{"balance_loss": 0.00978, "balance_bias": false, "router_bias": true, "vocab_size": 8192, "train_tokens": 379500000, "dataset": "wikipedia_en"}
Below are experts of layer 2 (counted from 0) of a mixture-of-experts language model. Rows are named router (the router's row for the expert), up (a neuron's input weights, with its number) and show model dimensions 64-127. Each number is 50 + 10 x the weight over its row's rms, rounded and kept within 0 to 99.
After each expert's rows: "gets" lists some tokens that make up at least twice as much of what it gets as of all text; "comes after" lists some tokens at least twice as common just before its tokens as in all text. This comes from a sample of Wikipedia text that the model never trained on. Tokens count by the router's weight.

# expert 12
router:47 64 55 41 51 31 60 54 61 41 42 55 62 56 71 58 40 42 56 55 58 57 32 73 31 39 37 53 52 44 46 40 54 49 61 47 37 50 59 38 41 54 62 38 49 54 53 61 55 52 40 34 63 50 35 45 58 58 40 51 52 59 48 51
up1:54 50 43 28 36 54 35 63 45 51 57 50 58 43 55 55 40 50 57 37 65 77 54 39 57 45 68 61 43 56 41 35 59 37 50 48 29 35 62 51 54 52 42 57 53 52 58 58 69 48 43 40 44 35 55 50 38 27 42 45 73 55 46 56
gets: "\n", "==", "|", "See", "=", "==="
comes after: "\n", "==", ".", " ==", "===", " ==="

# expert 25
router:55 54 39 48 60 59 58 58 45 40 57 60 66 37 39 38 48 33 43 56 46 43 51 50 59 47 38 36 59 36 45 58 41 67 47 59 61 64 57 61 35 41 57 61 47 51 55 39 50 49 48 55 46 68 44 63 62 28 43 30 38 43 48 40
up1:64 55 37 38 40 31 46 52 51 31 46 41 69 43 33 39 47 48 55 62 52 54 56 69 55 38 43 60 57 52 41 48 54 64 50 58 51 59 38 49 57 61 40 39 51 49 37 47 43 54 43 47 59 50 61 33 66 59 62 55 39 49 54 46
gets: "0", "9", "8", "born", "1", " May"
comes after: "2", "1", "–", " World", " Ha", " (#"

# expert 22
router:36 60 57 41 57 31 36 36 58 67 36 34 63 46 39 60 38 48 59 35 52 58 49 56 32 53 50 45 70 53 44 35 58 40 54 50 54 47 28 67 48 54 40 46 44 51 47 53 47 70 45 55 53 51 70 40 47 37 32 48 34 43 53 44
up0:51 53 72 58 46 47 63 54 54 51 54 40 40 54 60 52 40 30 59 47 56 67 43 47 53 22 64 52 53 67 49 38 44 42 52 61 39 65 59 72 50 51 49 63 47 43 50 49 44 64 46 29 40 38 54 47 44 44 50 36 61 47 54 49
gets: "---|---|---|---|", "|---|---|---|", "|---|---|", " at", " first", "|---|"
comes after: " V", "---|---|---|---|", "|---|", "|---|---|", "\n", "V"

# expert 38
router:62 46 63 45 39 47 36 40 64 57 62 48 57 42 42 59 42 38 40 33 59 51 52 39 50 45 43 43 64 52 49 52 58 50 31 62 24 44 30 46 69 42 63 39 51 65 51 61 37 47 73 42 49 38 44 53 50 39 51 50 51 49 60 57
up0:63 45 38 60 51 43 56 53 47 53 52 39 49 66 43 30 43 54 54 42 46 57 46 62 65 46 46 54 43 48 50 50 29 34 41 52 51 51 52 50 44 44 53 49 68 64 53 58 38 43 67 47 49 35 55 45 58 56 52 66 59 33 47 52
gets: " at", "O", " on", " in", " |", "W"
comes after: " W", " T", " K", " N", " |", " B"

# expert 63
router:63 43 43 42 58 45 61 43 34 60 61 45 47 54 54 50 58 48 35 47 56 47 60 43 30 55 42 49 51 40 53 64 60 66 56 46 27 37 54 52 47 39 64 60 44 58 60 44 59 42 65 51 38 56 47 32 37 53 59 32 60 57 54 41
up1:43 49 65 51 45 40 60 50 53 51 45 60 45 66 45 52 61 48 43 67 53 47 51 54 42 36 55 48 43 43 42 37 45 56 50 44 39 53 30 47 36 61 45 59 46 54 54 45 59 44 60 66 56 47 66 31 52 34 49 44 68 33 42 42
gets: " –", "-", " and", "–", " —", ","
comes after: " ", "\n", " medal", "5", "3", ";"

# expert 165
router:47 45 64 42 73 49 52 45 24 58 46 54 50 60 64 28 57 46 53 44 48 44 49 46 41 58 56 31 41 41 34 54 36 37 66 37 59 55 30 54 41 45 45 49 44 53 23 57 53 52 53 66 58 33 46 46 40 44 45 63 48 28 40 36
up2:61 46 52 46 54 45 66 37 45 55 33 55 41 41 42 59 49 50 49 45 40 31 42 53 41 54 62 61 50 58 43 72 66 39 53 45 42 55 56 54 52 67 40 44 34 55 67 42 56 52 41 51 50 61 32 50 54 43 42 50 58 56 29 42
gets: "er", "o", "i", "r", "ir", "ro"
comes after: "c", "s", "ac", "oc", "p", "."

# expert 175
router:43 40 57 41 66 62 54 41 48 68 58 48 51 35 50 41 44 39 37 50 55 53 48 49 40 55 40 45 39 42 63 64 43 46 44 38 55 37 51 52 46 42 36 70 39 54 65 47 53 45 62 57 42 63 45 44 56 59 44 48 52 56 58 50
up0:60 66 44 44 56 44 49 38 53 51 48 53 40 44 49 38 57 65 60 59 67 57 43 42 46 28 61 48 42 48 69 51 63 62 45 33 39 50 52 58 51 51 53 43 57 32 52 37 65 52 51 52 63 41 46 54 67 50 47 49 51 43 48 49
gets: " ", " re", " The", " Al", " de", " so"
comes after: " |", ".", " and", ";", "'", ")"

# expert 133
router:53 34 62 63 53 53 43 38 31 66 67 46 59 43 56 67 42 50 51 57 56 57 41 56 33 66 50 28 42 48 41 38 35 65 51 37 56 55 63 43 48 52 43 61 41 65 48 37 54 46 73 55 45 32 54 53 35 47 49 56 33 38 68 30
up0:58 49 52 43 62 35 46 48 42 42 75 50 64 54 44 74 43 50 73 47 51 39 54 53 41 65 50 49 37 50 39 40 56 60 49 38 54 67 49 55 36 69 52 38 54 57 39 41 64 59 39 46 47 50 51 47 35 41 52 36 59 58 50 55
gets: "3", "8", "4", "2", "0", "7"
comes after: ".", "8", "6", "5", "7", "4"

# expert 54
router:64 47 47 61 39 52 54 60 35 45 55 29 61 36 41 64 56 52 47 57 58 57 44 49 40 67 41 52 57 48 50 55 61 57 56 50 49 39 61 37 44 45 51 65 65 59 42 30 47 43 62 43 43 46 45 60 57 45 50 51 43 62 51 54
up0:63 58 26 55 39 66 40 48 39 51 51 54 50 52 42 49 47 48 47 51 71 34 42 50 42 51 45 49 70 44 61 57 41 48 25 46 64 49 41 55 57 56 52 34 43 52 56 53 49 45 63 40 66 52 36 48 53 35 72 55 52 32 53 43
gets: "W", "E", "N", "V", " W", "pp"
comes after: "°", "″", "-", "O", " it", " Ha"

# expert 105
router:40 45 32 44 44 62 39 36 59 46 59 64 58 42 83 43 39 40 39 46 50 48 45 57 27 57 45 67 46 49 55 64 31 36 55 43 59 45 54 60 44 46 55 38 53 49 33 59 51 47 69 54 38 57 28 35 60 59 44 43 50 47 39 44
up0:44 48 71 48 39 63 48 43 54 50 43 54 68 52 60 69 49 56 46 53 64 54 50 57 52 66 39 48 46 39 51 61 55 41 52 56 46 42 53 51 69 52 46 51 46 55 38 30 48 70 45 63 40 39 69 21 67 42 42 56 34 54 55 32
gets: " name", " life", "History", " names", " song", " title"
comes after: "==", "inomial", " the", " his", " same", " a"

# expert 106
router:50 38 41 57 43 47 35 37 38 45 58 57 58 51 50 58 32 34 48 51 51 50 31 58 40 52 56 65 28 55 54 57 55 60 61 48 66 53 41 60 42 56 72 60 49 60 58 66 48 42 49 43 51 55 48 37 62 46 50 55 76 57 55 59
up0:42 39 60 66 49 57 59 36 41 74 40 48 52 51 58 54 39 53 52 51 60 61 54 51 55 52 40 32 39 59 46 59 51 47 43 61 56 40 60 79 45 54 39 51 53 49 67 57 61 41 49 30 63 37 47 35 61 59 67 42 47 58 46 53
gets: "\n", " career", " role", " season", " position", " performance"
comes after: " |", "---|---|---|---|", " his", " a", " =", ")"

# expert 104
router:69 70 49 32 43 29 42 66 52 45 64 50 47 42 42 54 35 67 57 40 50 55 53 32 42 51 34 57 45 54 47 55 57 58 54 52 32 51 50 65 29 57 50 35 55 43 73 45 56 45 48 41 42 48 37 51 53 48 50 49 56 56 62 60
up0:57 58 49 47 49 46 44 62 71 49 44 56 47 57 50 36 54 53 67 53 59 31 43 82 60 51 37 56 56 53 61 47 39 45 50 59 43 52 53 34 56 43 51 51 57 40 60 36 35 39 42 51 48 36 51 44 62 60 68 34 54 56 40 60
gets: "ar", "d", "man", "er", "al", "ed"
comes after: " O", "O", " W", "|", "W", " Po"

# expert 102
router:46 52 62 66 56 42 78 46 32 52 58 48 51 40 40 38 41 38 48 55 59 40 29 61 42 54 49 45 41 53 50 56 50 51 35 57 45 45 37 37 57 67 43 52 48 55 58 57 56 62 55 53 55 62 35 38 46 41 51 53 45 41 61 67
up2:47 53 56 51 63 41 43 43 51 55 50 35 33 56 46 67 57 59 50 66 55 62 57 48 52 62 47 49 43 55 44 49 54 48 40 53 67 31 45 58 46 58 46 56 63 52 53 40 43 49 59 23 45 54 44 26 50 45 62 43 51 52 46 45
gets: "M", " M", "P", "S", " P", "K"
comes after: "\n", " \"", " (", "-", " |", "|"

# expert 122
router:56 51 36 37 37 53 44 67 58 36 35 71 39 40 48 45 45 57 48 58 45 45 42 29 44 33 38 55 48 46 40 66 49 63 36 60 57 44 40 75 43 40 39 42 59 48 56 61 47 62 47 57 45 44 48 46 46 49 48 57 59 66 66 65
up0:58 69 48 34 45 46 49 60 41 40 53 56 42 51 57 52 60 69 56 36 43 41 44 48 50 50 51 33 56 52 40 56 55 41 54 54 58 44 46 43 46 44 59 52 51 53 42 66 45 67 56 42 39 78 56 36 44 38 47 34 44 50 41 69
gets: "on", "th", "F", "ong", "or", "e"
comes after: " G", " J", "y", " Ka", " K", "|"

# expert 137
router:73 53 44 54 37 49 39 45 50 45 44 52 55 40 38 44 49 55 58 33 50 56 57 49 42 63 38 31 62 43 52 70 40 49 63 68 47 28 49 43 47 48 52 48 56 54 55 56 56 47 56 75 47 42 41 63 57 53 46 76 70 49 44 43
up0:58 44 53 48 56 46 38 42 49 40 42 47 49 47 60 41 37 57 68 56 58 67 37 57 62 46 64 67 50 42 63 46 50 36 50 40 47 53 48 62 52 65 58 63 52 48 43 60 46 39 56 48 57 54 55 27 33 58 47 50 68 43 64 46
gets: "ed", "s", "ing", "ect", "ist", "th"
comes after: "w", "d", "g", "wa", "h", "f"

# expert 56
router:51 48 44 52 31 57 35 32 39 55 41 53 35 57 70 54 47 50 72 45 45 47 61 47 40 63 69 44 45 46 40 34 46 54 56 50 41 44 50 37 45 47 56 55 47 52 53 65 52 60 62 28 53 51 54 55 51 70 52 49 38 44 30 57
up0:49 35 41 37 33 38 47 39 49 50 49 48 44 51 47 49 24 59 58 41 34 63 52 51 49 72 61 61 47 51 32 59 50 64 56 59 24 58 42 59 55 55 47 54 41 25 32 60 53 24 43 36 39 71 34 29 49 48 49 55 49 54 56 51
gets: " ", "le", "2", "1", "ge", "se"
comes after: " March", " ", " May", " April", " January", " September"

# expert 46
router:50 45 51 32 45 63 57 52 60 36 27 65 41 48 46 51 33 60 45 46 47 62 45 25 42 44 50 55 45 47 53 40 43 48 53 61 53 72 49 71 47 53 35 35 46 43 39 39 42 51 51 45 44 50 45 50 57 30 57 37 47 57 44 56
up0:42 37 51 59 48 36 50 30 53 42 38 63 56 42 60 38 48 40 66 49 43 51 43 58 47 36 43 49 47 48 32 36 49 43 32 54 63 48 36 57 72 49 58 51 61 48 55 36 54 65 50 70 55 49 47 41 49 47 47 36 41 43 52 65
gets: "re", "on", "or", "le", "e", "ne"
comes after: "N", " N", " Le", " I", "R", " R"

# expert 55
router:53 52 66 44 66 57 70 46 44 66 56 52 46 61 66 48 51 43 48 39 65 50 59 39 68 43 57 53 67 56 61 59 41 41 50 48 50 60 33 43 46 41 34 50 38 62 42 60 50 44 42 67 42 39 61 52 59 44 51 63 57 41 48 41
up0:46 48 58 58 42 41 37 51 57 59 44 48 61 81 56 59 28 44 51 53 51 54 53 53 61 49 57 67 37 52 59 57 64 39 43 60 62 60 48 44 43 43 53 49 45 35 36 52 45 60 40 61 48 48 46 54 39 52 46 33 56 60 50 33
gets: "a", "ra", "na", "k", "w", "y"
comes after: " S", "s", "S", " L", " R", "R"

# expert 182
router:30 42 51 52 63 48 51 61 60 60 48 53 43 43 48 32 37 62 43 63 44 54 38 32 73 38 48 57 54 50 52 54 48 66 44 37 60 55 40 59 31 44 44 37 54 49 32 51 41 69 34 64 32 39 55 45 47 31 51 64 41 54 62 48
up0:52 44 38 54 54 52 54 49 28 49 50 42 41 67 59 34 47 43 40 48 67 40 65 51 44 35 39 53 55 34 60 43 52 39 60 32 51 52 42 65 58 56 47 51 49 39 57 56 61 31 62 51 49 46 30 42 61 58 41 51 18 60 45 45
gets: "an", "un", "am", "re", "ir", " San"
comes after: " Al", " G", " C", " A", " S", " Sc"

# expert 108
router:53 80 37 33 67 48 53 59 64 52 56 50 48 53 39 57 51 59 49 38 55 63 38 41 48 36 44 52 56 52 58 59 57 42 44 36 40 58 39 62 29 47 36 33 52 46 53 45 45 53 46 42 45 56 61 66 57 38 51 50 39 45 34 56
up0:64 58 51 31 54 66 37 51 51 54 53 41 54 54 41 41 47 57 47 38 59 44 57 44 55 58 38 38 49 24 38 49 62 24 68 38 43 50 61 48 59 59 43 38 61 36 60 62 44 33 54 48 57 44 39 49 49 54 46 44 53 35 35 68
gets: "a", "s", "t", "st", "ta", "e"
comes after: " O", " U", "N", " A", " N", "R"

# expert 66
router:39 47 40 49 37 63 41 49 62 36 57 49 38 52 40 46 63 53 37 56 46 30 40 56 57 50 31 72 57 64 56 72 37 39 41 37 54 60 55 48 49 56 55 70 48 47 65 48 59 37 39 30 47 50 57 29 41 45 44 47 61 70 62 40
up0:52 63 47 56 46 58 57 54 61 53 59 56 33 41 58 29 44 58 67 61 21 69 40 39 55 47 58 45 56 52 37 63 48 45 56 63 53 43 44 52 50 49 65 55 55 69 64 40 60 59 59 65 60 58 68 51 52 54 70 35 48 61 56 46
gets: " out", " back", " up", " death", " south", " end"
comes after: " the", " The", " a", "The", " his", " an"

# expert 180
router:61 33 48 48 56 51 42 38 42 50 31 63 37 62 40 50 65 54 36 64 40 39 34 41 39 53 44 38 46 50 50 33 45 33 61 41 66 42 53 48 51 46 59 54 39 59 57 48 37 48 48 38 47 42 53 53 37 53 56 48 48 35 44 32
up1:30 41 59 43 61 39 37 55 47 53 36 40 56 59 38 61 45 63 51 48 44 51 51 49 45 64 28 66 48 58 40 43 40 57 55 32 39 56 45 43 58 50 44 65 36 48 49 45 44 53 61 48 55 48 50 55 38 40 71 54 60 45 37 48
gets: "–", "-", "op", "/", "ex", "p"
comes after: "6", "7", "5", "3", "0", "4"

# expert 27
router:58 70 61 66 58 37 46 39 53 43 45 45 37 43 44 38 63 66 49 48 30 58 40 54 38 41 38 63 53 44 46 68 40 52 39 58 37 43 27 59 61 40 52 47 50 54 42 56 46 49 34 40 45 65 64 45 61 51 73 44 45 53 48 56
up0:52 69 47 54 59 49 33 49 36 50 55 42 49 54 47 69 54 53 58 53 43 57 47 72 40 49 40 41 39 50 37 29 56 50 55 46 50 42 66 58 39 39 74 35 48 51 43 39 58 37 35 50 52 48 43 42 47 56 55 54 48 47 51 51
gets: "0", "5", "lin", "M", "on", "th"
comes after: ",", "0", " C", " D", "C", " F"

# expert 101
router:38 58 32 41 37 53 62 43 40 63 36 59 37 56 45 53 63 67 37 60 40 32 51 44 46 41 42 52 49 39 61 52 37 65 58 39 65 46 48 41 40 39 47 71 38 56 47 48 39 36 66 51 36 46 65 57 35 42 46 55 50 60 58 38
up0:59 51 42 50 40 59 35 41 35 66 38 71 56 71 43 51 56 64 50 40 60 40 70 45 42 43 47 41 43 60 52 67 40 51 52 39 28 58 60 50 75 54 47 50 50 51 41 38 64 47 55 59 42 52 62 52 39 45 49 55 54 34 45 30
gets: "-", "–", " de", " un", "/", " H"
comes after: "\n", " Al", "3", "al", " non", " Jean"

# expert 0
router:60 58 69 47 53 52 60 49 55 64 36 59 55 46 47 46 48 44 52 48 39 42 37 53 58 59 39 56 37 50 37 37 44 45 40 58 50 40 58 40 60 38 53 55 48 29 23 63 39 46 44 50 42 44 63 48 56 62 35 61 43 42 53 56
up3:48 62 75 58 51 56 70 41 50 63 53 63 40 51 50 57 56 47 51 58 35 51 47 33 46 49 53 53 53 56 45 51 60 64 47 55 50 69 32 61 57 57 54 49 62 36 48 45 46 45 37 56 56 56 64 34 39 48 30 47 44 37 61 72
gets: "1", "0", "2", "9", "8", "6"
comes after: "0", "9", "8", "–", "2", "−"

# expert 37
router:46 44 53 43 67 60 56 45 43 70 58 48 50 32 51 35 49 35 39 55 53 50 48 48 36 56 42 40 35 42 60 64 40 47 47 41 55 40 50 52 47 41 38 65 37 55 68 50 53 43 62 57 41 56 45 46 53 61 43 46 49 54 58 51
up0:66 65 50 54 40 40 46 56 70 56 27 41 39 49 39 55 69 55 60 49 59 50 51 42 29 32 52 28 52 58 44 64 49 43 40 54 52 47 55 49 56 44 52 39 58 35 74 44 65 60 45 57 57 50 52 53 58 54 45 64 60 54 43 52
gets: " ", " (", " in", " In", " it", " are"
comes after: " |", "s", ".", ",", "\"", ")"

# expert 114
router:42 57 53 44 55 39 47 52 56 36 54 50 49 60 46 50 63 48 46 50 31 54 55 37 55 32 55 50 45 53 35 64 36 51 54 33 46 57 50 52 54 43 44 42 49 55 31 51 50 36 26 55 42 49 44 60 40 36 60 71 59 41 58 54
up2:34 69 70 54 54 41 47 50 60 53 47 36 50 36 60 56 44 42 48 59 64 47 46 37 45 48 35 29 39 57 38 60 53 57 44 58 47 59 48 53 65 49 50 57 50 55 48 45 51 48 40 46 35 56 61 40 50 50 43 51 60 61 42 51
gets: "d", "t", "7", " T", "k", "at"
comes after: " S", " C", " St", " c", " Re", "s"

# expert 152
router:40 55 61 54 57 35 36 51 48 31 58 39 57 63 50 56 44 41 57 49 42 37 52 55 52 51 53 41 44 41 41 30 39 48 55 54 60 48 54 57 62 38 45 59 48 57 48 51 40 49 42 40 63 54 68 62 33 47 49 48 53 44 48 75
up0:46 61 46 54 64 37 55 41 61 55 60 49 44 60 46 61 42 55 56 39 51 49 52 74 50 39 57 63 49 63 57 37 53 45 59 37 64 19 49 52 61 50 43 33 57 31 31 40 58 48 69 61 43 38 49 50 56 54 76 72 45 49 53 53
gets: "it", "t", "i", "c", "e", "ri"
comes after: " ex", " in", " Con", " In", " con", " pro"

# expert 21
router:50 61 32 32 65 56 62 59 64 52 57 52 72 50 45 58 61 44 53 40 66 35 55 50 37 51 63 49 43 62 56 46 58 63 32 47 60 36 52 33 48 48 54 52 54 57 68 44 62 43 57 59 41 57 42 42 52 51 50 48 38 48 49 52
up1:52 37 61 67 46 46 54 59 60 51 53 58 50 74 70 57 71 67 59 39 44 36 52 59 50 61 53 48 43 50 46 54 54 53 55 46 45 62 42 38 57 57 56 60 56 70 66 38 45 38 28 45 46 51 54 35 60 65 33 45 53 44 60 55
gets: " |", "a", "e", "o", "i", "ra"
comes after: " ", "7", "5", "3", "4", "1"

# expert 125
router:38 36 61 68 57 32 43 45 41 56 62 57 42 45 49 53 50 49 59 42 45 60 56 51 49 55 49 49 32 56 57 38 54 32 44 57 51 47 53 49 43 45 65 44 49 50 59 35 45 61 52 58 28 56 31 44 44 60 58 67 35 39 57 41
up1:38 24 45 54 45 35 54 40 68 58 35 50 54 47 55 56 54 27 45 57 55 63 45 52 65 54 46 52 45 42 58 48 50 48 42 59 51 20 33 62 38 45 39 52 63 40 47 50 38 61 51 48 65 51 53 42 57 52 54 54 57 53 34 48
gets: " ", " —", "(", " +", "^{("
comes after: " |", ";", " /", " ft", "aged", "}"

# expert 127
router:48 66 35 57 45 51 52 60 65 41 62 67 42 52 37 43 66 42 43 47 54 54 44 45 52 57 43 56 46 52 53 70 40 71 33 43 72 57 52 48 43 48 45 52 59 51 71 41 48 75 39 48 41 56 64 35 54 36 44 44 46 64 45 68
up0:56 57 60 65 54 56 50 36 62 54 65 39 60 42 53 58 32 59 53 31 49 33 45 53 38 45 47 49 49 52 45 39 41 61 56 33 57 40 46 31 53 49 54 55 56 45 47 46 65 70 46 44 49 64 74 42 57 57 65 52 44 30 44 58
gets: "ing", " to", "king", "to", "th", "on"
comes after: " ", " \"", " A", " (", "K", " a"

# expert 19
router:51 43 46 39 65 60 60 36 47 69 67 49 45 32 47 36 39 34 38 56 54 49 48 50 52 57 41 55 35 56 59 71 47 42 35 41 55 39 52 50 47 47 38 49 42 54 59 54 51 38 49 51 40 54 46 39 39 62 38 54 60 54 56 49
up0:54 44 49 39 39 67 27 46 30 43 56 50 62 56 39 59 37 44 55 58 37 37 43 49 45 72 60 76 49 60 45 58 49 51 35 51 37 63 42 36 36 49 39 51 61 50 36 43 46 59 35 49 43 45 46 36 42 55 49 35 43 33 46 67
gets: " S", " D", "1", " p", "7", "S"
comes after: ",", " |", " and", " of", ":", " ("

# expert 140
router:44 64 52 46 68 45 59 37 42 45 42 52 44 67 68 52 38 53 56 64 70 42 37 66 45 48 61 50 46 43 55 40 49 52 39 45 59 57 55 48 73 65 57 36 44 44 54 54 63 60 36 43 66 63 30 57 68 50 48 60 56 59 49 39
up0:48 65 32 65 36 35 66 63 54 50 55 69 59 50 57 48 60 45 51 55 45 55 36 44 65 48 58 59 27 46 56 69 46 40 51 57 50 39 68 55 50 33 41 47 54 45 41 56 46 65 42 38 49 46 46 34 59 48 60 51 48 65 39 67
gets: "\n", "==", "-", "|", "===", "===="
comes after: "\n", "-", " =", "==", " Year", " Party"

# expert 121
router:43 64 39 40 65 32 59 60 40 44 50 64 54 57 46 60 36 42 53 50 58 50 33 57 36 47 46 63 40 55 52 49 64 66 45 48 32 47 61 45 61 50 60 56 63 54 65 63 37 52 40 42 61 42 46 33 53 40 53 58 54 55 56 57
up2:50 53 48 52 35 64 55 57 44 57 36 69 51 63 43 31 42 38 46 42 53 55 16 63 46 61 48 51 36 50 45 44 47 65 56 37 43 33 60 56 40 47 57 53 43 61 55 31 53 49 46 53 45 49 47 30 46 45 61 36 45 40 41 50
gets: "\n", "==", "Career", " Family", " Country", " Goals"
comes after: "\n", " |", "-", "---|---|---|---|", "|", "=="

# expert 65
router:49 40 64 43 59 49 60 57 46 57 58 53 61 43 56 39 48 38 43 63 61 46 39 47 44 53 41 51 45 41 59 62 42 31 59 45 54 37 37 63 42 45 32 62 42 50 62 46 45 44 60 43 41 56 52 39 39 54 43 49 59 62 58 50
up1:52 51 62 61 69 39 47 63 35 54 53 30 49 50 43 51 49 46 54 58 59 53 64 47 37 47 55 64 59 55 44 27 55 55 65 52 70 64 59 48 53 61 51 35 55 48 58 53 70 55 46 39 42 25 48 56 57 38 56 56 53 62 72 39
gets: "\n", ".", " ", " \"", " as", " Ru"
comes after: ".", ",", ")", ":", " |", ";"

# expert 53
router:36 36 43 39 67 56 40 59 25 64 46 52 37 48 65 46 66 29 41 47 61 69 43 41 35 47 47 45 52 65 63 61 44 37 62 39 45 52 56 44 38 48 44 54 52 52 61 49 59 39 57 58 48 60 44 59 62 68 34 50 44 41 56 64
up2:46 60 53 48 42 48 54 57 52 40 69 64 58 56 55 38 69 52 41 56 53 23 48 63 67 38 53 45 58 67 54 51 29 28 53 44 28 43 39 52 60 33 45 46 47 34 44 52 46 45 50 49 48 45 38 32 59 39 44 57 40 49 40 52
gets: ")", "),", ").", "\"", ".", "}"
comes after: "2", "3", "4", "5", "6", "7"

# expert 97
router:47 53 39 41 55 61 58 61 44 51 41 52 59 41 48 33 56 54 46 58 40 33 54 66 58 28 47 32 65 42 37 41 46 46 36 64 48 63 51 37 52 47 59 62 46 35 50 56 49 59 50 54 50 49 48 44 59 45 44 37 49 49 56 61
up1:48 63 33 58 44 51 67 44 54 37 45 71 53 54 52 52 54 41 53 36 35 48 50 71 34 44 40 35 57 42 60 84 51 53 64 62 47 51 59 39 55 42 56 65 52 47 48 44 61 66 63 41 50 51 49 44 47 53 39 47 48 58 39 56
gets: "9", "0", "1", "2", "8", "7"
comes after: "1", "2", " ", "===", "==", "===="

# expert 167
router:62 61 58 50 39 47 31 36 41 35 62 46 45 53 69 54 48 39 49 46 46 54 58 57 35 56 55 58 61 43 45 40 44 62 39 36 37 50 69 39 55 52 59 60 52 56 55 55 48 41 60 23 57 56 61 55 51 67 66 59 41 50 35 62
up0:31 48 46 44 47 46 43 44 37 47 61 44 57 38 43 60 48 37 52 56 64 44 51 44 55 61 39 46 59 38 32 48 39 52 56 39 50 59 59 46 43 69 34 54 68 60 30 36 43 55 47 64 47 37 53 61 49 46 53 59 50 34 30 49
gets: " ", "2", "1", " over", "°", "com"
comes after: " in", " ", " In", "In", " de", " September"

# expert 60
router:47 62 33 39 58 51 62 42 54 40 56 42 62 41 50 48 56 45 38 58 50 50 59 50 60 56 38 69 38 43 66 52 61 32 55 41 61 48 51 44 60 47 48 66 43 50 70 56 53 38 51 52 41 35 50 39 48 69 49 64 37 42 54 49
up2:60 31 45 45 57 61 57 38 38 52 60 53 50 44 40 60 62 59 42 34 26 40 34 51 52 67 39 56 27 65 43 34 61 61 48 63 61 60 47 71 53 57 38 47 53 60 44 56 55 54 30 45 48 59 48 58 64 60 67 71 49 59 31 61
gets: " United", " New", " p", " F", " North", "e"
comes after: " ", " the", " |", ",", ":", " The"

# expert 48
router:46 64 53 43 40 63 52 33 60 39 52 53 54 48 62 44 50 40 42 54 55 45 54 54 60 58 57 34 61 40 54 40 56 55 54 29 63 45 54 49 52 66 50 42 48 54 39 39 59 48 33 50 47 54 59 41 63 60 44 34 46 71 50 36
up2:53 61 45 47 71 57 36 43 52 47 51 43 49 61 53 43 54 53 55 41 59 37 58 53 31 52 38 55 65 75 59 54 57 24 65 44 68 72 54 46 49 51 53 47 56 52 48 68 27 43 54 30 60 54 33 47 35 32 60 67 44 58 49 59
gets: " |", ";", ":", ");", "|", " election"
comes after: ")", " Title", "5", "4", "3", "6"